python train.py --num_hidden_layers=16 --hidden_size=768 --n_experts=32 --experts_per_token=4 --d_expert=256 --d_shared_expert=640 --hidden_act="relu" --moe_layers=[5, 6, 7, 8, 9, 10, 11, 12, 13, 14, 15] --router_score="sigmoid" --normalize_top_k=true --routed_scale=2.0 --balance_loss=0.0102 --balance_bias=false --n_groups=4 --groups_per_token=2 --init_std_router=0.00642 --lr_router=0.000492 --vocab_size=47045 --norm="layernorm" --norm_eps=1e-06 --tie_word_embeddings=true --optimizer="soap_variant" --learning_rate=0.00158 --beta1=0.95 --beta2=0.99 --max_grad_norm=0.5 --batch_tokens=65536 --max_seq_len=1024 --train_tokens=713700000 --max_steps=10891 --dataset="wikipedia_en"
Below are experts of layer 6 (counted from 0) of a mixture-of-experts language model. Rows are named router (the router's row for the expert), up (a neuron's input weights, with its number) and show model dimensions 256-383. Each number is 128 + 32 x the weight over its row's rms, rounded and kept within 0 to 255. Numbers have three digits each.
After each expert's rows: "mostly gets" lists some tokens that are sent to it at least half of the time. This comes from a sample of Wikipedia text that the model never trained on.

# expert 15
router:091125104146120085168123170151154168121161135114150164145145094143127115127112122130150134102130122127125107190139125138156173131085066085166111134130097174114149109097138169141105121139100149153133125136173122144146104103138091094150145113078098116141130128067074182216109149091116125130108155131110169102126160136137110172105130147086131107144091106102096137162140124139108123134120
up0:095177147151184121126125152124110152095175141144159107143126141140089142151156125218175153134145166116140155088085098112146192108111104177148148115040145121129116152140143086154116148158119169138072145160129163140099177101094111100110150174141137121043140111134082077105145104107132171137104184157107177164155136110162162128127169115063127104168094106137148176149155144121073105159125
up1:137121157122116079153088143197094134120154129106152185134051147144119214198194109156016109117146147123208139118111149110154068154133094117166040137152140108123154112096105127100122120055110107145089134123160157111117080104095087127162094146132131158116164132135110123090165155158152157133120184134147189145156196093139074145137174070114136110126119133174088085105069135112141151137169
mostly gets: "\n\n", "M", "D", "P", "G", " | USA"

# expert 18
router:088101109143170208082101155146201135108143111114127159120106147159149147137157128163117126127144123138098159131119162111119156156154111108104135140129105166106168126065168124113130101134068132122107117144200118122101143133081131146052069115099165150168129111170145154166149150123148123140141079133175084131137130138201169088122101180162128077074121116083142151154151134177151110108092
up0:185106130179107134127187097139147055146061157134206096075101169084124118105139129130167085085119155209081162088119129070083148119166067202072078108140103121082073103127165130179069144143160130156120180126172121149119169090130145141136090112089122128151180100147099143142131130146122062110139157136143108141176155067096097090169129154106155160153114121132140156119141113121113147133123
up1:110214115096096131161159203111127162056156112165153048164100068122123154110185166136158090119094133133066116205167114092157139138125150133126100131048133126117155088140113176119146152137162128116171153082092179135138172116094157148167160140153128135120098128179072122145129105154137129131125115083166137143101109166132100135152145138120061143123142172126164118046148071127204140101142
mostly gets: " (born ", " He was", ", he was", " he was", "- Born: ", "Personal information"

# expert 29
router:118107066138115215120106101125124123122139125105102113165089088109160160096124140152109112113124157140098133137147119131172136141142130132141067150158119140093131079093139126134074160112058089122158113163155139130120106073136096174099134119162147059133121088104153188185130202101229155183123138137068158084163110136130137126139133089140107138097121116113127179134126164152190081059120
up0:095130147111076147103086179164078134152128144126163131140090134128179074132105138106102130098091161080114167150107137125159166180136104146132125162111104122100123148130125169096142152165125138106134132143197050110131127136144074134115151167152119117142161111123150175123145116097116089098066094177083112140144103139148128122160153186138189090144212094118181100124073103096101153163058
up1:092091104133076185143130137161127152109120163105108153102109152098108129085124144084058170171173128139122122139117122192106184113175140054146129116113133104165059095111144191111090146160098145121091149106118128107098085140100090128156066127157144120154109134154092114168114131134071118143127082099142084115082194141169115106153091117092142091084160105144048171119107114127149179118154
mostly gets: " Thomas", " John", "ina", " William", "ara", " David"

# expert 24
router:052174097168096171128119112127158138099057089120078150101120112114162189119137151086115109132135051149112135115133137109164148173072091144107111150141129162114113135089121099176096121139176178126088158123149099114102095101099122117122151117162073180108158154078172152149185143083121082132128126126119110100141142129136135145118109099210156068120120136104100127136108138095166141058103
up0:132127189164192064177118121125159097059136157112116108055135135080172096156081141123146106136148208130092147176156160152107125177123123136148094137104114094135100093138138077132141095119094090107108147081089165091165122163090130115146091155135144082111130129119068167117071140063123124114147224196168160143144116158196106144112136163157108097058112116060172100160150175124153080142121
up1:093156185092124108139136120103160130172138114087115147083161054176133131076116076162176118125088164119068091112112093147143108120155175051097084107114019202122104100163112096110129118184074098118092153184148112093122084132120160139105093125173107145203137112080110150128146143184083129124176159099118131148124088132104123107095123179091129109181154146122117145139088107155124052106105
mostly gets: "| Year", "== History ==", "==History==", " Patrick", " Chris", " Richard"

# expert 12
router:150078104160092139103083163110135128137143106091131152165092122105093146099107137131095133169128215141159114112138117121119175184134138066127131071156076077104174136119142163191101085153117130133095033150162121193131098061100110136137073119120115130125079120152142140110144122086107194110138083109124106192146140129140128146101071216125120045138165087108152123096105116135137067121122
up0:138136134152084168119072092132117104140185115151153136144134151099152163130147101122146142102138132128115140124177141183159194145145149121117137091119090081076169104167116176157144209149126174132139060117151108177171157127117097147125157134150086113162110144132167117134172165176064140078160127150122161132153112093100114195146145150098163125137166190096128156175116096124128111098117
up1:164146179114065148134179125181154120121112170161104147160083145146178138132153140094143144118060119143065139147076081134148153055100109088198172116123112138164111145144136136087126174148138104112152123104137092119142132120127118090176117153157154118120136125106134152122101142104060116088129144123120180148107150098161144162122098170137125116096177160113132132148143107109160154042176
mostly gets: " | USA", "|  |", " | RUS", " | United States", " | DF", " political"

# expert 1
router:131076130161141111128104177125162144154152112117137089167173133143096108132062115119119140140180130123144117136174147151102099079056118111110093124182124087121150131119126161185156146174151148126119062176185129157139108084157098120139138110143119108103131107193161140113125150115146094146090187141099217103142148132120132098138131131146139127082064159103147124192128154172137119126116
up0:134091162144059132149089055091161140103130160108163089110157076168124117062076087136132120097185130136161135121146123151131075116128144099049146207092104115170122158129150134082122205138105130145141079128119123101110090144103143109097123126129183160083124125153128125158124065087146110193085168123147102141110198105127181167127097148091136180094158130137092149112163125187157112142122
up1:126132157132146095135159143142125162080121178122141170101072124148124128082117070099179151122108117146115148149129126120196082124174084133133099131096089109179176114181178127120094170090082111090109091139173089133082108129114156140147105118125092148085160120100149150129151165094068146150111117106103118079096113121115095104100172190112073070117077147158137109093101177162087175094065
mostly gets: "8", "4", "6", "5", "7", "9"

# expert 31
router:119164143121120167091081136123166153130137113175128141119139147126151155135136177159093112114104125139116128140123125144147125173125053100173134102129097068111137084122118144103050155137143141181136065171188131216178149151146138115133036101153127116155133089084091174087126180092163144085112107124148127098129140152125138104086178135140095100049121130162144175105092060137124120158126
up0:107128174164099168164128101148125104095147057119169192087163091126171138171080168115152076093124069146098209121140164120081105155117138115129101141132123102111071135161132189164178142136143135098145123138143123126132162110162138179161176082077060123158134152089139161107169157136148086127135084086124090140161186153096137096135105108206104096103093140110142132118098172121088147133142
up1:156145179164141097118139094166143113107096153174139213112143124095114055106126099190115100165118158117077098160090147144129097091178192186089108173144122204094148126209154128105129133156131110153121068157149149165116133188118141117099171097192119160118126159076132177134162132160146110145115153152085144196104187135145107162108148133132110133123122146093127113052141118119119054165082
mostly gets: ".", ").", " =", " ==", "s.", ", but"

# expert 13
router:146146143145055158128139126124160166081151171157141162089102099127064136089198121156108129126168136139162115128128130103164121140227080163079100062159105140131148113168147072094126147165106115136114159124087054130148133087138102179170124135122101108099142093142089134089158113078136118084096103156081134180145160100177139132126106201136199127067103097118156147104141072131111111122124
up0:104114110113149127170146116080109163137125159138096119129126194141148087130080177115081104199102138119141086130134138130183101144163162111157082132146166075116165133130133116150181156129210095143145149114122113173114143145168123117145189099148234104149140080148117145111108168087096091101173122158079151114137141123137042109156149098072130153123136101135210167168144170144101137060098
up1:121132114103061098140149153154147192098147164166078088116146088106163098139139167132114162171081116149108087116167135140130137112105113128124193160159122120137106089160140123062117093144081119132144162153091137133121163145134119116151134189113146129110100166074164112115124107117160157109154146137132149102185139177128089092116110086125125154118167102095110103176110118194130123106116
mostly gets: " is", " was", " are", " were", " has been", " It was"

# expert 0
router:084037091165129117175118121132059122098136112153101122119130126205176147124155150096151086188170162109117114091130104143174150111096070173123116105141123077111138125119086131090112145151176154137089169129126129142135153099110121080197137130152066180092120164144164103101185137161187164136099156135141150049135131155140156123103111190072113119128124076108151125152085147142149082114144
up0:101192128104158171146148100132121069181144152122203125060120100167129089181102122114082051150151129126124121079110145088115160151141108199112134127138132070152152129135063223081152119132097136129111173149141173176121123070127163082134107120105154153148106151130121139127106164100091136077123136137069192090147138128111106163114144115220229107179118095082127152106071130118170112129142
up1:121117166146091081154151115113092136156135098150193094139111108213098161110141125146183084128181123115076077155142144149160147137130154161104148112116135148149151137062096120090148152085066106151112128186071143198093138146140135112042121132181127156111154112080100158121110083118149176154108121177106162173174113120138175121140103124098129127135178094153120126184131076163142098171149
mostly gets: "-c", "-b", " Ab", "-d", "-m", " Sub"

# expert 14
router:117160163119120149142142136126200135086150170101140170132168144117122168090092089148124134147026142131108183096154129127136139152114113110157132129188089105151095131179130071158170175165135086114123074131108119155165102162088136084152123125155169135113111141152085151117166190078077095128142132137119109124124141125132191138110077157111148126105091119139206140195125069150158115102123
up0:136177145129188185100168102121159104114198119113121176134095112156145109119101198194120073106085114179105133108137197108184139149122066143171134146097098156157128112180124105135150142119115133129131121142094100132121092113114108124168162082139090147106080146137163126156105170120140160170152072099123140156099149124162139161133099132188141194103141161075109148119155074157113155143173
up1:133139188111120169081124146161112169138136152141139180104077141082106066104136141087105090124106140153083072140152133088091154159139139129141138146088149134035117118098138119156179139080164111089100134138171087162154150097146073185085149092131101120137079160118157116102124194124143161142151102117097150120141121111110077161153151127152119124100117140117133098094165098145140100104113
mostly gets: " for", " on", " for the", " during the", " on the", " against"

# expert 11
router:155128070158115127163086196108140123155135159065123081185127154120184156147080143166141101136089105155161127120160105099148164139143169082171096089147086140109146121131148122178195098130187168127113114169137139114106136091142104143106160109156109153095030107151111136157128150107152163169153182137108210118141158171151148110119139119125108105083157126112132132055099131133142103109091
up0:131110107099090161122112117081121125118145133128099164118155191136092094111116133149062083159099162139086132135103155112145119146094096154204119063107109129094115147138142098146147085139147099113129139123145111122100055157192103140100131180084146160142119090119071125093090159101145121159135074114161151207163089145132159144173107114099110128085100139095146145144139134126129089193078
up1:108140082105097119143109115091124106139161182100168136131106118080144121111069070077114150101088136137118158094116128145113064094153218120110084122172149064149118112155166099140124132174123180210137139162148141110111106086129123162162044140149126152118113094115200097116155079074212168113118040114153081072128108115142150156114113075142160120121126161101099153144127166130071091115141
mostly gets: "\n", " its", " their", "'s", " and his", " his"

# expert 7
router:162095121136039083129098111133190134104127116115172122196115097143114155115186162152067129123118083150137150089154106072186087129163129097163094125142136143084142126127144138102115131184093218148139144149163104183112145091112152092149083113105128089075087112205130131072154139111147106132139127162152134190142169159149163133099128153129123138119145165084129141102086130150130104152126
up0:102123142110116172144129136165057136149118143178171104171106169150117084186141102142136111141128093175096085149118064074151169173139203153111090177110107092157109147156148112079141188090154117154087168108145194117158163147085104147097151146106179131111165125180092142140103147096099112105110169170160158132122111165190141138156132155079092155105141169071142111084179194153144080074123
up1:124169086150115040181142151195122091123134151131166124119071070178088106136136066128141148172144132161132113163120097208109087074156138096135114094171148042121140159154143156231111180172157164110125111095146089102145110143111132120145140123045115157081127192131147133148133199205154079101193089122103104135167188167099166107138189152144138184088124169103137135109152146103146096118168
mostly gets: "023", "025", "% |", " km", "%", "020"

# expert 20
router:125114107143156112128107127126130140120093175105187105154162113136161116129218144135140141151188097130124166140135148155132215098097147102168134097130066223146158100133122146176154093124120157142120077120140114160128145141150097090137139103148108150165080093122187182165159109114142153108179166150054115077183129092153159123108139135097094150112092073123141183162070130154169109102113
up0:135121128141100175111104133067059169147165168117154166150120178097155057169169076093096133158031110083139134081108106168135113143094120144173147106098083129180157145169137130141098113145142174061134084088160144197165087116120172166072099081146130152123083124117133155159093112136131167071145108147102116123154162165138170124129090115128109155148136079177064122146127125084078139148059
up1:120133179148166134132078156084130109165150137124071148163172128149154177110104158163131098119128143151096151147081153147138113107144159087140103104146094148100148140089096124133168099120142150167139088140156058161126090147091155175151145164061144128091127159150112145158123110141129106072129103110084073092097170119106151095108123118176186134113186088137138092153149133171108139125090
mostly gets: "The", " In ", "In ", " that the", ", he", " these"

# expert 27
router:140125126143063140124100142126132151150164154133124130141164111130102116061201150171145108199177183137132091144104145096144141179137103130164111070135100111081147124141148166073087139134180188142098168149084117127133127110097097141130062112105129061175088091116153188096126169089185082174117090136091122194151137129178150157107112230121151112117146151118084160144125138116152114127112
up0:184091145141135106135140131122130090140070134129178154104138181160123159122100095121183098128129127112128132130100118107156123102111097125139186154117105133110088084141187158124145167132148167105130181139096184060153126073118110144155128127098158089094188162055153133108112070116195166110144165125112060099179146194035095108117107141136164053146151095103177110065049143095172108133113
up1:161132155102134205169115156073069131125125095159114153184137133086113126116138080159141070113125102142095184113108112099146138124130084142137184123097058139104128187113165166151098117145169116217174139115123047116096124128140175089146211139065170109143159118080109084073130140077086169122101108109101113121072143167119154143124076155147085158116150147138129134083153151157134134134129
mostly gets: " | ", "% | ", ") | ", " |  | ", "°N ", "; "

# expert 23
router:110075109137083170133082122073188136113125137119093149110077131153133135121158159158081109143189136148103163117123141128147138101171147108208096122185039176175132126107120131126100127151154126135133106145153100198191080164141132180116072127135144129193211150173095183123132151078104079112118153149128102093124141132103113118086137175057115089131142157078074150127062055125141139087121
up0:116136155147158131142194080108130179146108163100123137132143122112107120164150140193176115145128072145148140077155120162167079146160078133102138116162128101161140107118086157152143100101157095183082137139208092159199095221177107174143072107198139055152152137121150071122127151161139098116135112070148163178095166155130138130152125106112103112109156144108149075070092070122108085139144
up1:165086208178110099169176148132154149100102121168116137129068137142118161150128135084129142112107172108083151147140121165129085130115168143161088136115134169066149097150121098107113135068160168112070119122107124057105130153126145185077132085146117139047108148135087068105106091165189077084044107137138155100098118098138115127076136093166139155100061131124083177144090164133136125114101
mostly gets: " de", " College", " High School", " University of", " at the University of", " University"

# expert 5
router:167169145129132108134174162124143139131138061100111080158143161133101146160138143161146129079126039171122193170119098142161156134129139141152098125161095082159138113159149138158126090126132150121116081151164137192111065126101103111165111112156143096076079172105183224147119114119191129150151163140149073136133139157155114171114096155079098112090103121114153124092112151116152111122108
up0:146081119129110153133086144123140116134147107124159097142156181143138123052108142138146095138130144126165158135160080163194147123095102090118124184123108124121131103124171128120145159112153151196106149094145122163115113115145158124095134155171105104178132130073200115135124144123146119121138080094108114154092142119172131133112103149127122121095119101106137124107212163075122133190104
up1:102131139143113130112149152143098123115170171119142087173091057200127077181137180110106074153096086121122151120057111109110078175100068054119156143062118084150132221176116116145141119152117079096069126110113098106102098126129145190154140065077145142124102171105132051153063140127137126119124108155114111107156122135183079117125136140146143093120068099127043194190103145073110071113122
mostly gets: " had", "ing the", "ed the", " having", " took", " have"

# expert 8
router:142127132130126110144103156102139141099119190067129091154157116132148116095136166062139104117126197114115107090131126138131144135157127068130124120167124108114146126147154120163122136135168124147107088105087135142176116157096112119210097140151147155092060110153098182106154138126155120142138049131152160148154121125141105139054098136110148124110099179129140116185139127146176095131140
up0:070131103112145158105139109172085048185163113194094081132141100135228101100113119163118181146159120160076098119054183160185096103168150093102176096117086175157155148101105138134121182214137134093125093097130102126204168056125156109124054126149160112109123142116115048184176158090087126092165099174097124116129155146090083122175144149080125117124142151082118093172125124111142167095098
up1:181085154157129116134123170115106103165104107142193069120142146095109144138123136073156115122119172123142125096175148110121126122126178115100154178120125111081102130115159166116145148168117142142111136154156124108099161087090122067148165126133176104143169113106098096135096074140086139105061131145180181150127091139084112079134149152107109117088094099112197129135116147076200109110141
mostly gets: " by", " to", " and", " from", " by the", " to the"

# expert 3
router:104137069127083109065109104090095141040110152149155117143179185122134133112160107118062110127120082154176111109162128100096139083159085198134145074134157123121130125125132090110133186183127099148104130111136120210119150097144113117096091097100115115114160097141126175174150129134125124111165137114094116138127171097137131127146141120165113126125132107115217097150073105150171136091119
up0:111118151119151109054080171137140080120078109173131179140131084116150125077160103131116146069088144118174139099127167097140124123133085111101124117129195194106098174171134114138154158092096104140078185112126116132131176107163080108093197101121135136132122154194090181144087131162119135143151148175122117156134108087174177122136196151110151144167142077138191128112110075132128088170118
up1:134122120116123106143102107099157113178132159139109139138120153115186196144187168121132102099090133122107128127103113073093091115109137122160091080127109117151169133113132126097136115146108114126158125088100067159174225146141111123106147055130121061114119136128053138101154158147105142129116133102061147110079162107046149179105113130187135196122124060080192157123163095167123130096149
mostly gets: "th", "025", "009", "016", "013", "024"

# expert 30
router:093069114141137134133135123129130103072134136105119111101102105180127155108111119140109121155134096132091209107169079119119142143079129165140116088140082102188152155151142087063185101146116158143163141105158118147157152108134134165085091142124127073071130149177102144131164159123115075124149141134106178102140144132145160138115088136102130075133138075123106072153147131105162122074132
up0:159177145155126095104173050129118137112087114105104111113093143094161177119112105143181175106122113124111122150193142151123156132127144114138079132151099099193132072141140098137088139148096134151159124139096148101087122113165154104167110104170081128111136166123205124118112147119152202096114123103081107129107120170173184122098057153191133123122140165080134148163198151131087135113134
up1:104152164121156108082132128151113132114052121147146100050144163130099140127103123134086083121111116119163157076145115171082140122179148108136158127151145097139098062117105177121133102181119130130201114145085120107116145106091115136138160111165125091140154064100093148154084115065209174123200082156132080097081171150153185161124099147099143113185160088140137170139100127126104160083133
mostly gets: " World", " National", " Championship", " Award", " Committee", " Series"

# expert 25
router:085098104138106154092084138109132153135091102144110147117076147113069116109157214193096129147117142151118110140196093099166139151181115064150095078150110079082183109132143121131110134144088150168142087148181131186078103101161110108123056137098113088099101076134144139102108138087091081133152173137124161157132149113114162111103139077100139124121106139091073135115100122154164109103123
up0:163145212042118171086038147088123095113145167130066084098075136137102087070154137103144116143078146168091078116154156054143082186200170037147160124116125147090109092118209133155137161173087115148166112129047116140120133114116144134147085166143121147110198120072122081162087077116081173094085183075115086128123184156178152124148134120086183128174109109109143145154147149134154161126091
up1:149135118071122086146148073101126138039148146146131160079116122136129121158139128105066095116132128158145158069142089142105110114143147158119114073165107118109170107108134198159112049135138129127117113094136157130209151156113160111206150133144198064091114194088136110117118134116202132156124145132143160129134115109161120076122098134126119116169179092081155108100126147124095146152146
mostly gets: "es.", "ers.", "ation.", "s.", "idae", "ians"

# expert 16
router:122101117141120120123115153097180150134110133153147151140128117081110125111121171137133107136132106144119127138148112077136160097161102056131148131114095071120122126130132108137096081153117111131146145134092098130096083077136100180127118111103115079175143067123101119076107098147167157125061187143136055152135159172139128186121057122088122048137154099159162126087101101103155105151121
up0:087195160151098089129150140152128169118091139166128142111109119120143133109134195131096102089077091106090141090108155156067152158106132066193149130123107189150115138153125146071108167087137204146150086091172112079087125220096126099078105168099130158104171106156070120101091111154052138101078103155119120135132117156164194185189163141175086085119216082114147175139057097130125139119197
up1:106163116166097066189146160073147164132112112113061085137112120131129108156127155143131112129133097117106204137125166142187152161122129117157145152121085163124078094118163146114123130156104127095156167085100067173138121141146124110133122177139088065113096115136120066188096094176110116186105148120136154068136102174087143097082181132138137107150118137148084102118094121086157113091178
mostly gets: "==See also==", "- Coordinates: ", "- List of", "Scientific classification", ") is a", "Personal information"

# expert 21
router:166118132144109126155104117093077137119120124091122111110158137105108117118153160118117128170165231141143117125135132082136132105079112148118154172160051089130130149101139144157054132132181152137140090127200135192115114133133066157191153121124154171133078128163167202097149147102224126138158072144128143184166120132125133133138102116081149087156085143115128140140081084149162118131133
up0:123083116087139094061151157104150133108165140157120122118090085139096173100140160116174126167109188187153129114094069097174117164132122124112095117128142165104107198135131138075132102149149086055170085109093137099142192150123100127151155150151120134134165164118149132122113142140129116193092089127084119139155062091118144104118109097123154153136160116119176108136131100126122110097135
up1:143119080130116150097133162139135134132084147184089082122152139081084087132186168126085118130081177100070119098188153108101098142109115095142135127092137120122074082144212158074122097111133137107128122123156138147103127120085122194068105100125153091114164145123135118143132167161124136126120107131152136114115106163143149120140136127145145157075130124100138080137154141099196102108114
mostly gets: ", S", ", H", "- S", ", B", ", L", ", D"

# expert 19
router:086106081150097153129119074116145111103171136086147109132129122145124137122140181157103111159124128146127122081157137108137208153099098171119138162134089111076136099105146088071082154135112082129178116103155134162122072113133125154135148118112166148116050115170121163091140204068220157132108098162127143152147131150155103112107113152132185112112130116087148146125129128158154141124133
up0:192146087145146143136157137135115107154126186108103133162138118176117142098106153163130112124079146137136079106121117165085146130124152146146118156135166085056127203166138149136108144182160104170133133100106106185127138146139074090113116129100155088123143128151087137180168134111136127160138108163106137180137154183148133079100148138130130073114131180122135137077102153084156143103134
up1:156114138120142132135137114122039181075102077158151136094133077149105032149083093099136108163132095119109084187235076131166051103116153117114143225104072138093122099096121152096158154093149104111126119123133062133191110119133130065123065085139126116161135141136118114122125114081123119056147134110098146123123093162134101119133113111144156076126122143123131141104090091147088122154123
mostly gets: " K", " Z", " Al", " J", " H", " Y"

# expert 28
router:102142126176144055105161131113112122125122162113130162163114042158118149137129109156136130115134135126114132081155102118202097144141144074143112079130141141061172116133142138128211175140109117170115034112144102115123114119120128095114126150192164143105132178119099123142134091148124115178132157136111169073128192148161121134098138128092120122162158140097107100112116103103131089159116
up0:135155116106096140137105138108104088135161116178059131162105088146121102123154120134140120195117137169126118127143135075124126118143151146103126135117144124129129105106119113130133084063128112176117131127130177107177078082105146144125145092209112177114149179094135136181145066159192055224128136119091140137148196129132163133089084151133087125131119116148165107117133119112201155146161
up1:113116130164111122137134120135082182146155146124129096126156085132136148137131054138164174161126134167167121181106135154134128044153097120125097091124088196122145159124120128123146160158096130114104123120156157090147099153134128132136114143088141106158111146071161144096167121141118166121071156133113123116140180052165172116128120047172154172156129139167132161112093164156109148127177
mostly gets: "ator", "ists", "ular", "ions", "ants", "ologist"

# expert 4
router:093108094196099129148107115131111146140163071197094123172141104123150121065185144153083107126175113133113111157193096128148180097047131075164128148145093105106185076113118111140074087152184137141105129157170121118171082098098097075128191112189129151202125097149086161125110147009142154117152136167107158111155165128139140155135148088089107113165120144092075135082110066130158084130107
up0:136140126110149124172146118078090160118117139131101086075157153129127128074104111114082152130059100173084114155105191065127091106159133094114124098166178181086077092124155128127125061104149094096149124139140155159152103109088154185117158106179149099166072092139108091158105191121095132109130159119100142125101161134094157117114105150161112093162164134138114131116165154170090151102154
up1:059126186185195129211175120098144174180126116102151091177141112151152132182139151111195171139183118135115123131158132136118106137137096164131157139146136133096163182114157175169131085128127170096110099099159113198153126154103105153086206065186175142144133088100067074090107132121139139193071221116137129108102096156102133145081078119178099120142181144114068062130087126177156105138090
mostly gets: "á", "š", "ä", "ij", "i", "a"

# expert 22
router:230102109146112133085093138105118141140167130173160143128171108127141129132140134135057144143058097140152144043175126113156158137178115128160124107169110104106147093108164108097123123135063176136080111135117105127126173151064145156127140152114130155119100087162136114094147122084154145150130145116088102146145149154106152178101099154106121138109058165110141132146127124163134117103121
up0:117077137087110179136139134139140120129125105134146085096110127102097135120143128107103103119118130035105149124101172078135159150071058157175119175127120129133179109142130111061110174188101136116051194163100140085135150113080136106127149167129104117074173142146120153125088070103159160165154080184134119143161078184171108085141105149147097149174100115149001118142127133132152146142116
up1:164122081165178193155147158161081102136139083182117165100156134141115124143109161147141071128116138104093145089169136171102122188138164133114122136136093152109191177185204136144142133122153106121110111088106110115119151130184125179107130112094178184136096100157131171132133142172164141158142169130093157100142104093161169127107091110150139167079131148110128114092097071190107160116092
mostly gets: "- Coordinates: ", " (age ", "Scientific classification", "°N ", " m (", "- Born: "

# expert 2
router:169152097167145069105106109080144133145122175099154127176126142145121151112134161194085109080154086143092111099178126131187111102126119068154106135166127145132150124132118148146082121171159059130207077116176106139147088117163104118095157085172119065174120101058158149148087240108162121107143129139101122063153131172125121122087101129123115121145175140100127187138114101163175096044122
up0:126097086124170141127172155162132093151097086106133156113155149095118170115127205094116085136140145093117099050114099138143116147071086155183110057113179115148134120112085138144101088119095156192080193106072141085135097103131122173162133138167160108119087184125137177126103155065138149183109139069117138151066195111125101130165101156113163109172126109171119138145107134102123107166064
up1:120097146194143139189166108151155173131162186167106128109145106142089089110180122060100097162124089132109155109070149157151079144137132118175129138110118139081030138113097148207129143108145146107088093143170175118139079139105154152099111122149119113137128114113098137107131102119083118104143120111066116123070147163187153146129111185130112072122101074114111139067139134083060094110111
mostly gets: "ford", "ley", "berg", "son", "ville", "ner"

# expert 10
router:129072105137147070138139126104171172155082125102145100128122142137145125128170142098084120125159098144142165139134103120105100064148178084137129113196065170187153102066110181116076136146124168139184069135179148121116144130114064083203109110130131100136109102136168160135095126139137172144150120129111089153165097147184143207131159126116120073110080128128122156111100119118123119093113
up0:165098129149109138141124197093117167131096148117142140151123151176116136123105135146133131113155160130064091097154132132094097086148122156052131165131183129169177154067137171140120144146109160151126128081119123124120201104078108145182120118109121106111107128170131149134139160122143148138101188138112129152119188127056159108185091145126072161039079187097135105068133133144156154151140
up1:135123132145157149128139162135151088159139126121147155145083144125072169107136096106099171137174107196093062112152120082099134189187113142183165156130156154128163106079182126003089104119138084116115163116112084085123057124117130140114147092129112109145100152101138139119176126155128126084123082123109125135148086112114078182148117119126155141101134120117133200092121106148141120122086
mostly gets: " |", " |  |", ", which", " |  |  |", " | T", " | C"

# expert 17
router:147105130121137108061087165108151169123073112144104115105136151132111115115098114158122105132141190150141130113141066141125134110097112115158126146186098117130181101125133147097170160130129125120130057134127110154127000128110128139166122126088130149140096162096109157142204111026182109121087134133091157162158154118195121122151102124165138121066059101127114223108097061121136139150119
up0:129129051065143082087137131077129201120154100108142160213150076164092110142102116099132163113090113164171112112134149155183155125129134154070121221113135114086153103125134176132121087155133128112122109192110067079079137157138137124155127134169134158160113191061082041141150105058107148115086144187082152122120157118131146057148091095107157139138111084159100218091125127090091131135127
up1:167115107120108104135055115160118078116113139140108206115145193144083120118121113125075076103124112099136142146248143116110128152105082128122138115152151102113172120142124159094152144107181096047133175128134157143129120117089084094181107161170139119131138132140173090124126141094134066162075165135061131103078127120165137193145138139072078144142085088144143170168207138176124106113174
mostly gets: " he", " He", ", he", " She", " she", " they"

# expert 26
router:108121099111020086132085094146091143111056132147116121103129159131069143110121157135104126149127196131152138098140128159115118136142126156148118074131057144076146113142129141171113130129174127121174123162106122165146089149110094123155085066166148137143126073110089123137114177104111085089116116128131114028146135151164126146101110122132120099089093150132149109144120136110217095108134
up0:112158099101133057107107116164143164136116171183110119183143123131159155106110173079102170104094122141177144164132134105123100103120116083172090097131134151158135116093132176159166092104104116099158104125185101164109124159164155138137088116164147184138167133133050066108151109123069156098104176084184115102153180178090148113101136152091092130111178166093067171083109145157183075170171
up1:063107150132081173104130110162162081164164132086095120079089115111078096060079131141137048130067120085109140127130136086140069162132170117137165089110128103205090176150120137146178132141123164161113150101186136110168121101095124181117151154137107176158124083122122212119179103145140138137066094146096133150170112152116101122096087107143084151117190168081072119126071140115114144123090
mostly gets: "| ", " ", "- ", ": ", " (", ") | "

# expert 6
router:095061152136126095166156076150114119087148088139142115087158096118114146116158108143142108113038119172125145136129129157133106147140098140145122128109111151177127143141093113131117121120145145094161137136133119138167115111107115125119120092197143167114092100152161177064170132151124167106065162144154072149113156142106120119112126202115177093129087147115116140153084135163140114157119
up0:143134159139099069141136152165143118114157118117100164140152124172117171144154227070129178178111155135104176104154108101137150074128145128161142105122107116123145190122113144145124127095150137150083166137127130119114156164186095104182128165136111127123200105119122099164198092156128125134119124095117125101130166075141159128120147159121141158107129148120131121138157120155190104087145
up1:197132051093069108134171151123117127136122159081158091163146095159156109102143111097129141085073137117105137173142124122130132139161101102102119188067102156123048045135148096170158146120157123131152173098141078099100139110183089122117162067117100084144176160134134207073077100141110141144136068142124105165122168120067094078079099150116147096125158127139160178102083108144168085150151
mostly gets: " sp", " st", " fl", " Pl", " dis", " Gr"

# expert 9
router:105106061152121162112093081103163130126135127132109120073119095138088121129126127132097119197141133151075200125146079085188129158143090104150096117133156119088150099156122137058166179144098138133055160128154102232129097097115098163148146074088105163146095118207192183158163149054119094136124134164128116134112172124169143114153071212157127043163079087090149137094116144145159093140104
up0:148163076132095111113071102147196073123071092149091160122148095115129130144164144144142137155161099184104103105144080138136139160206097083116149156136184125132126147133123113155168147075128166074223165102126136123171098143170086135113140166089116087107106164117169124090145167126135130119093151160084143142124103086156144106145109190150132095086158163125090165126075133146084084148139
up1:123140093146106122131102053125091152143152123120107118058144104108148066083122088026189119205196096118118119091068055108179161139148104058157082209138079099132129156100104157120102151173142117119062150129166115121116127099123139124137091091160119136139154129090148113183152077153102193150062197137160148183158145175176208143090099196106128090142123114107121143116088144084115089076159
mostly gets: " military", " political", " water", " car", " law", " power"